Experts of a small language model.
Size: 9 layers, width 256, vocabulary 8192, 38.3M parameters.
Experts: 256 experts in each of 7 layers, a softmax router.
Training: a variant of SOAP for the experts, 325M tokens.
Below are experts of layer 5 (counted from 0) of a mixture-of-experts language model. Rows are named router (the router's row for the expert), down (a neuron's output weights, with its number) and show model dimensions 0-255. Each number is 128 + 24 x the weight over its row's rms, rounded and kept within 0 to 255. Numbers have three digits each.
Before each expert's rows: a language model's description of what the expert responds to. This comes from a sample of Wikipedia text that the model never trained on.

# expert 21
Cells in pipe-delimited tables holding outcome or status words such as Won, Nominated, Lost, Active, Ret, plus car makes and separators.
router:154106114080111106134129109115134110154159107162150133084135146167112167129127180145114164131111187125165107173122136117122139095100120144098083149146123146096145172138113139138127134133085104192133089130117059128105127151101105126104126127161124124144139130134154124155119148128120179127114097123152087089177101128074110139177133103139095149116144136150171130079115105141167118119125113098155146125129112161087147104107144112099112102150116158095103140105129108087125120112129132121136098131133122129143169134117140145130134154101127124131125112113119118111115157116143161109118144147162152139111095084140098097097085091153089103112116127131097138182162121155089171124103143096097123144078084138133146133103139112131101120142140140123110171137114125137098119105156150
down0:123084125128139112090126143071142128100117092170100128147114099131089130114135143137108100139087151112150133140113141108164152108102116101117134125125134075152103145111090132135119183156132140112088114145136123126126094131132151158143119124132081102125154127082166165126145116138143114134074161087171112165139111127114171069156182152149121124101141102106089115155138116115149131112091133104122144148090092159120124086124153161116137109127134125143154150122086109122124074121134102162143121126160095119131153106175149153141142135146112146127147114127097188171150114154124110150179111118103100139150143147096112154071123132140145111136122147091159143101166129124139132104133102134125109099138165087138071152168122132093110118162109125130161103150139148143118142112127103
down1:102187107135150108136123147126091123119165091093103126135114154079132152075135105156125105147094122138135176126107161121119108135075119136093127146160108098130124123111138153153111135145086131146135185118121151141129123112121156130156165102107113156142144100139135155107090124138096116134111134119107152128106148097139124138122080089110104150186136136128127121138108117121145102156155094146125108154130111131124076110159119150129147125163091082106133103101147182120110119121113096133096112084170170107136131105134139108167139082129102143097124153117101096098112146173152120111142117101119151100171107108120097113134096164082146116163167169137146123105122121117135112120166108162163108128152100141117161169160120150102083145161113127163124118121140105069128144146135129
down2:130111092175168147153107098111125110147126140169117111116104161156141153144111140168106128140139124145127132147138134087134088140177166113145101118147152120127168100124113114127137120037158142137127145138135116090134161138127118082098117092084149137137121156116160130115147153120109122138178143140082131151136143156119141159124126152089138082140119142094130154111129077125135127148110124176127121069102100098072155103149086123134161143109120129112127135137071113155157137082118140083095108094097122114131138103135121131134119150142125127159168126153133143142090135150119119133140127114101138182126101129110130122153143100128147129147159141133105129098175129173139096147165165138114131099176115112156165142182101122141164152136158135127147133134160172102122133137126165
down3:086135131121152127151131123120095119146104139172145101128135107093126098157120119110137100157157119105106139108098101168082134135136145118155168116175122135122120148114123114176121148165110108091132196145137110142142118119140145190107101147107163113102105110084145115109111147121157116133130123167153110106131143106126118164111146125087117173146123106106132124092182156101109150112131118098124133122129109152153165160106120166162109139124141126142134125128107143102113168128149113149114154147151143121147109120150120078128137146124120134115116142104176114178166109116130157160152164182125130069112175126063147133097147115102121097115145118117142093104122138136110171146169114144144140128152126153102140190161149154135094123163114103142114105127139094102154097163172103
down4:105124092114125101130105141106124096158153102112185127104142128133139149131129123122158192146106071135130106147147120111115133090135126078123111135110112145116130094132132134147107091136128122132123149119124139129129171136122143146138139125147102126099144104153129120124104111088158132066103099163074124104146104165162128114107139136128107101041103152164148130116108185119143127117108150117166098111102129080151101144120103119128109143115101165126145115120136132132148122137138125121094109124111150129140143124167103149150126174142128138154119110177130161125089064160151124145141152095135144132105158136160132118142120082106100144106139123112151122176114146131165084144174128074111172099118131131083083105106129113156133162164120139095105114148150113069115094148123144
down5:095127111091122131140085144086094155117091105120131105199128142145134161075122116086167169118118136108150117160131151115135144164092119148123134127108140099135076112184116155139189115125085143124135129109132166107169105123103138115097122097140105111135188114137134136169126123152104119126120072124095128147132159131123135165150091106150141168110166144169122132189124111130134116188126099125131073137115150099147106181143138131126104087152121134126144133101102167108135107151120122103173137097144123085106127135118134163117127087158132136119124130103117099127103133147107118134101125108121131137124138116146105117103099136100137166127172119137146127130141108100095086123173114131137117084139100125128132132161142135123159093136150120099113101121171156147139152143141078
down6:128130124122125162122130102096120154169136084146126149142113177088114158094140141075144130125179123118132105152085130105152099138144109187140120155139147180137102087094102140150102146144122090121129102144147170144128112093129156096141112131123117099122123102109196122097162159106127126105144106109108153142066157092150121136130122118127142132129120152146154153120170124137082180179116082113124171112125149134108114111175091090141111102150149154142121090195118094110102126105142119133145135117108120130092125095131112110156124164125091107148158170113142141148146084141176109123154147156133142154104116127123159127110094130126071102101149135130126129115160123121089126158112113143136115092135147143138124105160134148117137126096126086133103091120115096120127131125148148
down7:104130124121118144106138115121111127057168125160126149110156199090141128115134134168092153099118098123115153119149159111165112174165102109125151116132161161139149126102154112121126146142110141124111152096149136141108177119137101138106159083126128143106114124084122147125125172111141166174118134064108127122159146118118109172167139100149148146119055169080160146099152130131110143105116157077131158125178122170112142153096109139102097124132139135123094154132129100165139135131098116115152107125140149095132129117114105133107113125141147170103103106129106120112138158087158128124086137152101170155125144127147111111089143124139114101133105122120143161102132154172120132139151134140102148097117166143133120168118085134119139132132099155173162138136135077112102115150124109
down8:131161136145126141101104087123160134132138126141124124124093105145129129134145103149136129134109150111163086155144119110115174135127154155148129126156094092155164118151088159073161069102132124177122171117111146111091105173123130159070173157180132125143110154123104125141110195147152138092147128105118127127063135116104112107145097132127139128111080134153115145081125128120182111111098120126101156136109144122107182098108137103137126117124166099108140119108097116121128149134130130084191150151118084107127189110158159117154144141111108120137175127166117094130075142147124163111127114119146131079151140161135115131143119102119122134132126134152095131129150142085137114126141118103159120154096154142138127145127151137123139131144104143182143153143144162124134096147150131
down9:134117148122121105166142132109134127100119094151101125099127121118120111163147111106124103071119134088168129090159152146131138098118098141173117142176171165128128095096173131080143118156120151132165084090123123135087145116108152168118135094109134107125112148148107104153096141134138139117114130131142158124097141119113132106093141149152135111111108128097132112107126136132151154060103139114071135100184144114118119141077148191114142160121158150108126148115113093123159148102131155143115141127135118134126154108137101139106146176166064154123095101122113124152137129101126134170152128102177133139135108153116151129123131143150140105166133106116091104131135109092173119112114166092115133132103132143131165094129177115157097114102117157163147164144121136143111127105126061
down10:158157120114187107137126100124115134125142079103084142163111124136102126144138175117128110129186147170146147158120150105104139173134105118124178128141128109157127175115113176149158148157110099141158171125145166129130140143105142121099129184138132146135156116145157118138121152137126146126179122121128117126121136113160150062149157082146128149171137121119137136108147157110141087142100062166077143140101156185140136134135155133171154126126115137135083130090102108116127116103162138138144123144135102120155117088140131128128135134125140118069119120131126140093122119158179134126138113119142173105121146153142132125085154175104117089146125092156151091083144144146105133106121124131156129124108133186116131124139154160113116091142108125111130091152106151119140132132076124
down11:136083132104136159105100172143135129157180138120126113135134154099148187131065151111094139122128134142113117122095129137144146097110111086113102115089158141134147076153122096130152123116162140100133157133121171162180097106125141114139119111109149110078122175142113157124154108112134144146131094133143145187118089137115116134118142128164112132126157135111100118152113162121106126127144149123106115114140105125141127112145114140136142145119145138110142112191133156150116156082150132142133147127117102103148164111120171163116108106105148158107143114116126136174137145146096162141162132132116131096117124097137080140154146167098127152145084133117148095156115155153146157116088128075098141133107095140123062145130155127118158092094107173136107156090092129118146166090146169
down12:138113090147136153133147146144137135130123091151082154171147119135172112099161118136159120110100117132133141125106111133135135111147154101125139150153152116127117109127073121114158113077142150116099148169130133125126107143142090115133107092081101110133162141137105098113127126092125102100163113168145139134126137142152131132163100166160085140138137136099128122123174093121144096108139139145143113135119131131129111076133127082189100129117157150122150112121132090136107149153110137093157120133105129079065149071126119177122179129125141108191108121097160139169135140123160124110131177145127113106152119163143096181160112139119121092182103130138149136148114109119159136163134121156131166127129138153144168085112141172095160095157136144120116120103114143115118080147099145
down13:129118124150134139096125130086137141144113137102127123167127122167117130116139087132088107144154110109123117121101120081133126105138138081123125176132113129175178126149161107115115115123128135117122139117090102155148120133094107113105172132142094127087117148135182084135140102156165091133095128113104119150126166136057165141142099162080110108119101095134097112133123132127161132166145126104066169099131137118127093155119176103121132099126128123148136081103152133130095142135124092095136109074142098129095139114126128088123127123134142071141154116166139153132106093131169146125134118096173095101156121142118141104166085141172159112131107093176123158134153136128137156153134123116059125112136118111101128131122163125162129112136153133126114121102135148155114163093124158
down14:143132124141072138119124120149115153097141141098129127119177145112136135093128151169128183115176129152102113151147132085157133088139094114129142088129158091152132111105122112127142180102148087139097089125142147112102124105084124141102156103159138131104096119179135122115167110106117112118150152157096119147154097116141133158164100117153161102106102094123109120127135152077120120154103164160136178122161108160122134152158098106136129146122147137120131151178154102148164122130130104122131169142121100173114150097077085114103129122175177144141148125121097138116147139161127142135168110111118142106161118100121112112140144109118142160190162108100114094095105126119110128145098147101104117131131139155119100098186107121093124135111142137146133148159093102145148111130114168
down15:172126149129117186128106164125093113138112155155119129120152110150137131091120144125110157143080128148121132141122111134188095139150124054149124087140187132133168142096123125100096143142117133104121159118135136132107135130134123136150158115149123097090079088150105119129130125131137124158096126141125122170164122164178116149133103154105121099089118117144092139127119111151135103114138118151142144131167146162119095178110149171129156117149147148120140159126118116116151151131146121117139096127077118089103177126148116147143109150126173119124111133156117164145155128164122158140102101171124104112160071163129163147081141126128082114133130139160094101141138108109145104117157159140175113079147108111133150099144132130150161169082160128136116132160103139105129145080111102
down16:143146153181123118131151135161122117123110138148127126066127129145129165133124121120140094107107127100138126130148145112145120119137094093134175112127187178159146151146154136108096155124129136121108128131150135109097146141104154174083140109118118132108129102126112105120180107119141103102141184111140161129115139120133144149118150140145109155116107090125125116095149091133138063107129111113128121073147121144099148113116158162145115147079160114143125130137087127176155128168100130138151093137125099189122106156115182150085093171095141135150134148115148140117108116117169159138141120104155103131134103175143117118107166132130147120138163069163101085118114144147127128161086115139095112167107127120158128142104162176104167145148135118125132130110100147091088150141111163
down17:153131113169127115085134150102107150111141138097103168101142149124115155106135121120123140126099143138152144136086061094109126087146110145159133131126107134131097169121126145093122122103153101105134122130110107106148108142122129164150116131108133108120152091148116123122136111123107073112126126124077149133128113146136125088136163132150145161100122117155104131116129139136111125127174152132135097137149166111177090150087150116130100148096183114162155135118130137129144153105098161174174116127108121128114114089166126139079139115070145109136106108157124144135095106137108107114148092126112090123122184157093122120113075094138144130132138128174133118149089113090130103146083110112198143112096140112099144100116158159131126117183091090147105158113147141101112169137149163
down18:103130120111087108148135122099122141159146155135154117107129112156087156131156173077082112153155138137091100148142081106094129159124110140141151128141088127113131157128107156076109137114112111077129135118122151138126134089113166079085114168118089106125134165156101123142132162111158160139150111115139121132125170092098105117083113107122154127142100128134118118124081128103133122095091128144127132151148145124140087118116110135145121140172128120091081154145136127161101128098114133108129141146141161138128094134116098113163142142124098154186134106144125179102128153137101140063145134140175129104088108071069170120117119108128178131104133161075149121163154118120116102155127114120130129116132136152152176145113120134148125115153104136135115095126136096119118084142136158
down19:137131091091119129116145150113136124092123126149099109114135114106138159138094111110087166165145157175118094113124131143135145160126130104162117141120100097115131145103097098085154116091087117127180167121118142126082126135135134094098105145138083134092098143159136123090142129161150116168130181134125132116160130158141139129119107174111078159088110143125097097129121088126180092094148147142130110162152128159154141128114124091079111147108127107146140119101123156153097112137129148086113140130132120128116163169079141106118153114135131086132115100078105179085088176147123168100105125134124111108176085152135121143151159146118119107113137130126129110119149146139127135107117145116127126178132117108129123110100052114162114111127155118125117121117126138145167117132166160
down20:099119137151073108080144085122143114118120081175133135178128112138118102130132123130077136145117169132101132131126141130086136114146108117153126153143129143138169151133157114124136098118172127149124104160143144124106125139107139111108092115136084083155119130116146120150162124112142173113091090132120117133123138067102130110160120142119167101139128147144138151077101148177150112128143145109096109159142132170128121139141113137093130098134123108167103124144144105133077107180094165134101064205127159160080128102116159120141118150074104115112125091103127109152125142122152123127104129137166149116113111142136102111114177153124150114146103120149142122128121113106123107124101157148135083100143174147170105116140110108119130141162091133166090123168115149137119119115093145
down21:169134104121165139180156091122092128109160145129077144105122099124142150125144096121114164155143160114158138154122166130099101125127128135089105155132155110167090091119190096160108155150100095147158106110113144124115137111111071134121151122099079125131122154141141102117113132158119137157092135143114105098132135159122111079097104121152099125121119081120109136097108134120111156110103100144119131130124106111156096123138159074108158125114163143140153178112073145157114133146164157115128110107168137159116159143147161091140119137145135145087124116108101140177088105134136128105155118132147129109125157141124132163119148169128070080125122128134134115155147094128114108148112127127115146124129103118136136123153128162135099132103115140182134139133136055129112099142068100
down22:141168124136127104125125143068098089133132131110095135150122125125122153106096099140121198168138128161173160145073091135109154091141136103139126089118137102117162152176144136110168145133137110146133135118106154136123128167119143122154099101140135111094177145099136141149116091135106114109082113124163133130136104082157177120134118158168116114118138107146131147123128127123103079121120119167107094161119126118108119129127152153120145122105175161147163107113129077152121110166113131155128150152153141152123104130139077160056088116137110104136160117151162149109122091121082113155103123137128103157121158117054106161142088115146119124104155149175154099117108137129101131105148136116161123125113097105175125122127151123145119142107133159142126120125135135138110125093166115
down23:103121110117135177095133119142101121143112115148161144142149131145131099136108094111113131124152135139097097109089137111132133132103120175102195106135140140165146151146159150115069145128131129166161151137121099105116158129141147138148122107139113125119134143141096089099108167148173147116129156145132153118127119108118152099156061117158140156122087125120103115095087145105133088134115100096127133152121105132155135178158118131160122135140132103139132176103128140144107111131164130200138136146137118090124132152127071152096165109075138133107117121107142138156162159138096133143132123140138139077158118141101118111095123171107085102119107155088092092124088144135114121138125144101101158170118095166154157106138165112149137111162154104117098118131186093129126099146118104
down24:131133138127115095148120131143147171153166096155098137102114127121128073171169146134118136137170113113136153152143132097106136149121193161099123125164118145110161174128106174151100133085136123112177119133148153119104132136152119178153151143110104116167123152143130141119147155117112141140132124153149135099153134109160132119159150117149141138140141121099170165130162131089153158130150089137168146155125110107084106109182130118117111119113113144115103139166096122119180136121143163101117125113114113145143129136101094134071130085115141183109138136069125104088154108148103108143093135108131139108128112115159094068096154115125126131125117114148134084103170102153151087117170111147093133125126126129147129134166159123110124132154088148135094158141120157141139122111099181
down25:076147162111128127109130187143073132112120149118140134152131124118134126101124110091153161111154155150130091145120059108098151171132135105145100136155123108176130146152140118114125126090158111127153146163141171120136107169128098154124116177157090085109133117107096137135154097131170156137126146133153147164151147154118128150118122143099085110156114133166135096113155167109144117117109185154118136123116156141138157162158127106143120155118167138133122122140102114136104177168128150136134149131109095095142097135129119128121144081096082145083118124158125173124121113105121140116150116152104134108137110102094123118102065086127123147141111125113118170149157136164128173166118118122120150116134123181106176107125110133101137136127126158162068135163141150123103136142104131
down26:137092139101146154139084134127118091149129138166127122143151166135142132143121168119161115140138128085142200104127137142116143120124105134123147141126122117162087131126126130125136076134093158146151169120146121068181091102121123155135118145133079153125122145135118146084135110140104083129161100148118103122162130153122100104136138110129092097164102120122158112136081134144108105149135116141125111135155086101084148132112123129147150131145100103101099126141091141131113127115129157124156110119110107193106160126133133092125123150093198100163138126109129176098132134128123094174115112098109082131128176129188122154127139089147102100076120131138113096109132103091129134084123154158110144123127109129112128154186170136142129093103152111102139152122106141140082140156130129
down27:092133143113096138137136143117096138097166110136141128067141172164117153116126117151130112115148141092161107155178160171061147172150119134146128089130123117141124156154193099123158148099124130162112098121110137118102150106123097141116119107113128134168127128133133092143124118122124170106124098144139148136151149149156128116120153133120172121091118131141110122155113171150143131126108167104136120101179103134132114075104159093143094095153133157147140125141139147139138155145124173124149132142150139117086104128131137112127132086147143144171131150155097128132123071114104075110122123131140108124141095083166128152117075125137103149093104118134088111107153112162086130135147106107149142130134072121180142103136076159117129104099124134125136155118111100176120125084155161
down28:130132108136127159098119123167099102129134106142131178101122142153087135150098081135169165131145115147160128145158111149148111158165114105135147155122064140131098136112133105144165155118158117132104121163108144103105168136148136085139127113116143123137084123126121099146075087118122152155128160100119097106150134119152121170120099140114114145139145046143159101130125135154162135134181175133113149103168105107089107108115130173104160102173129124160140166127117113161136131135148105101123115135137161133105124138093161129085160110084118122153136121137144081137103106123148100147152154143103112146137119128137138105158111091123112097101076144157124083134162117144124121113096144146166108116127113141119132146087163129127129106098133131122140145154142135123139172185163173
down29:078129111105130114157140104121124158145119115124126115119094163115134133103097085138163114113140127128107112158139124124149135141113178136162157175151106120110135148119106173145113122166113121112139189116143127128129160148157156121136144140110144131121156118172126105132145155137113094089114159115091137155154165151166141083150114090124101096125069091111076088133153095114108129114135120145138103140098143121147102120163135142107107126154123117110118119162123118155125139122150137143170141126091083166155087132081121155135133119085136140138099111128154159120075133126127145120120092094082118152145144158131161130174100137150140160128160125100156152102081100123086099122120161099088182120124124089073126156118156148128079110126154122094124116108143121106164093154136121
down30:129142177182145113153096154086118106124131118126135127122153195119122148109138136116122121121114097134109185130115090103101144106098118126134107110108102113125103113137166113159095127134130129129118134128150081145131100095125114140126127114155122139100151125117125150131120159099199136128133115149166150175158108106108108104123126146137105124113137155156144132179147140116113148190155165143166120145148131170111143113115071092141121130126144090157140126157178091149139164158123120130141131135145139111140145138104112140159168149135124104116168129112110130134127131080151103115119104074129192110138135144138156107145070120112127125143141174121110130149130144105143119183162122075117108101142084139114163138159137078130186132119172149168146105145093139149143118109103128
down31:136116156142164102173140125161092077123093144107144121124149099135129132123176077195153149125124130139140097103125161134122101123120111113103141119140109137116119114139165104118120122167135133132125133116155128131182130090145125121134175131129126154151128096125130090108139099140092120098124124120119095100132131106124093130130130126127138141134126069124150151145145122114110146120142134157110111093170117101127137163135153098132131179144132120173100146089130147079147139141133137097100114108162153111100137148126144114133113176087092135109169166142127058140139144099109107101147184126097104135105116154116098129109152116142138074106178142130107137109108127096125113149130085136115152150076120107158090092124069135150119184110119154115106100102182136094156126133105150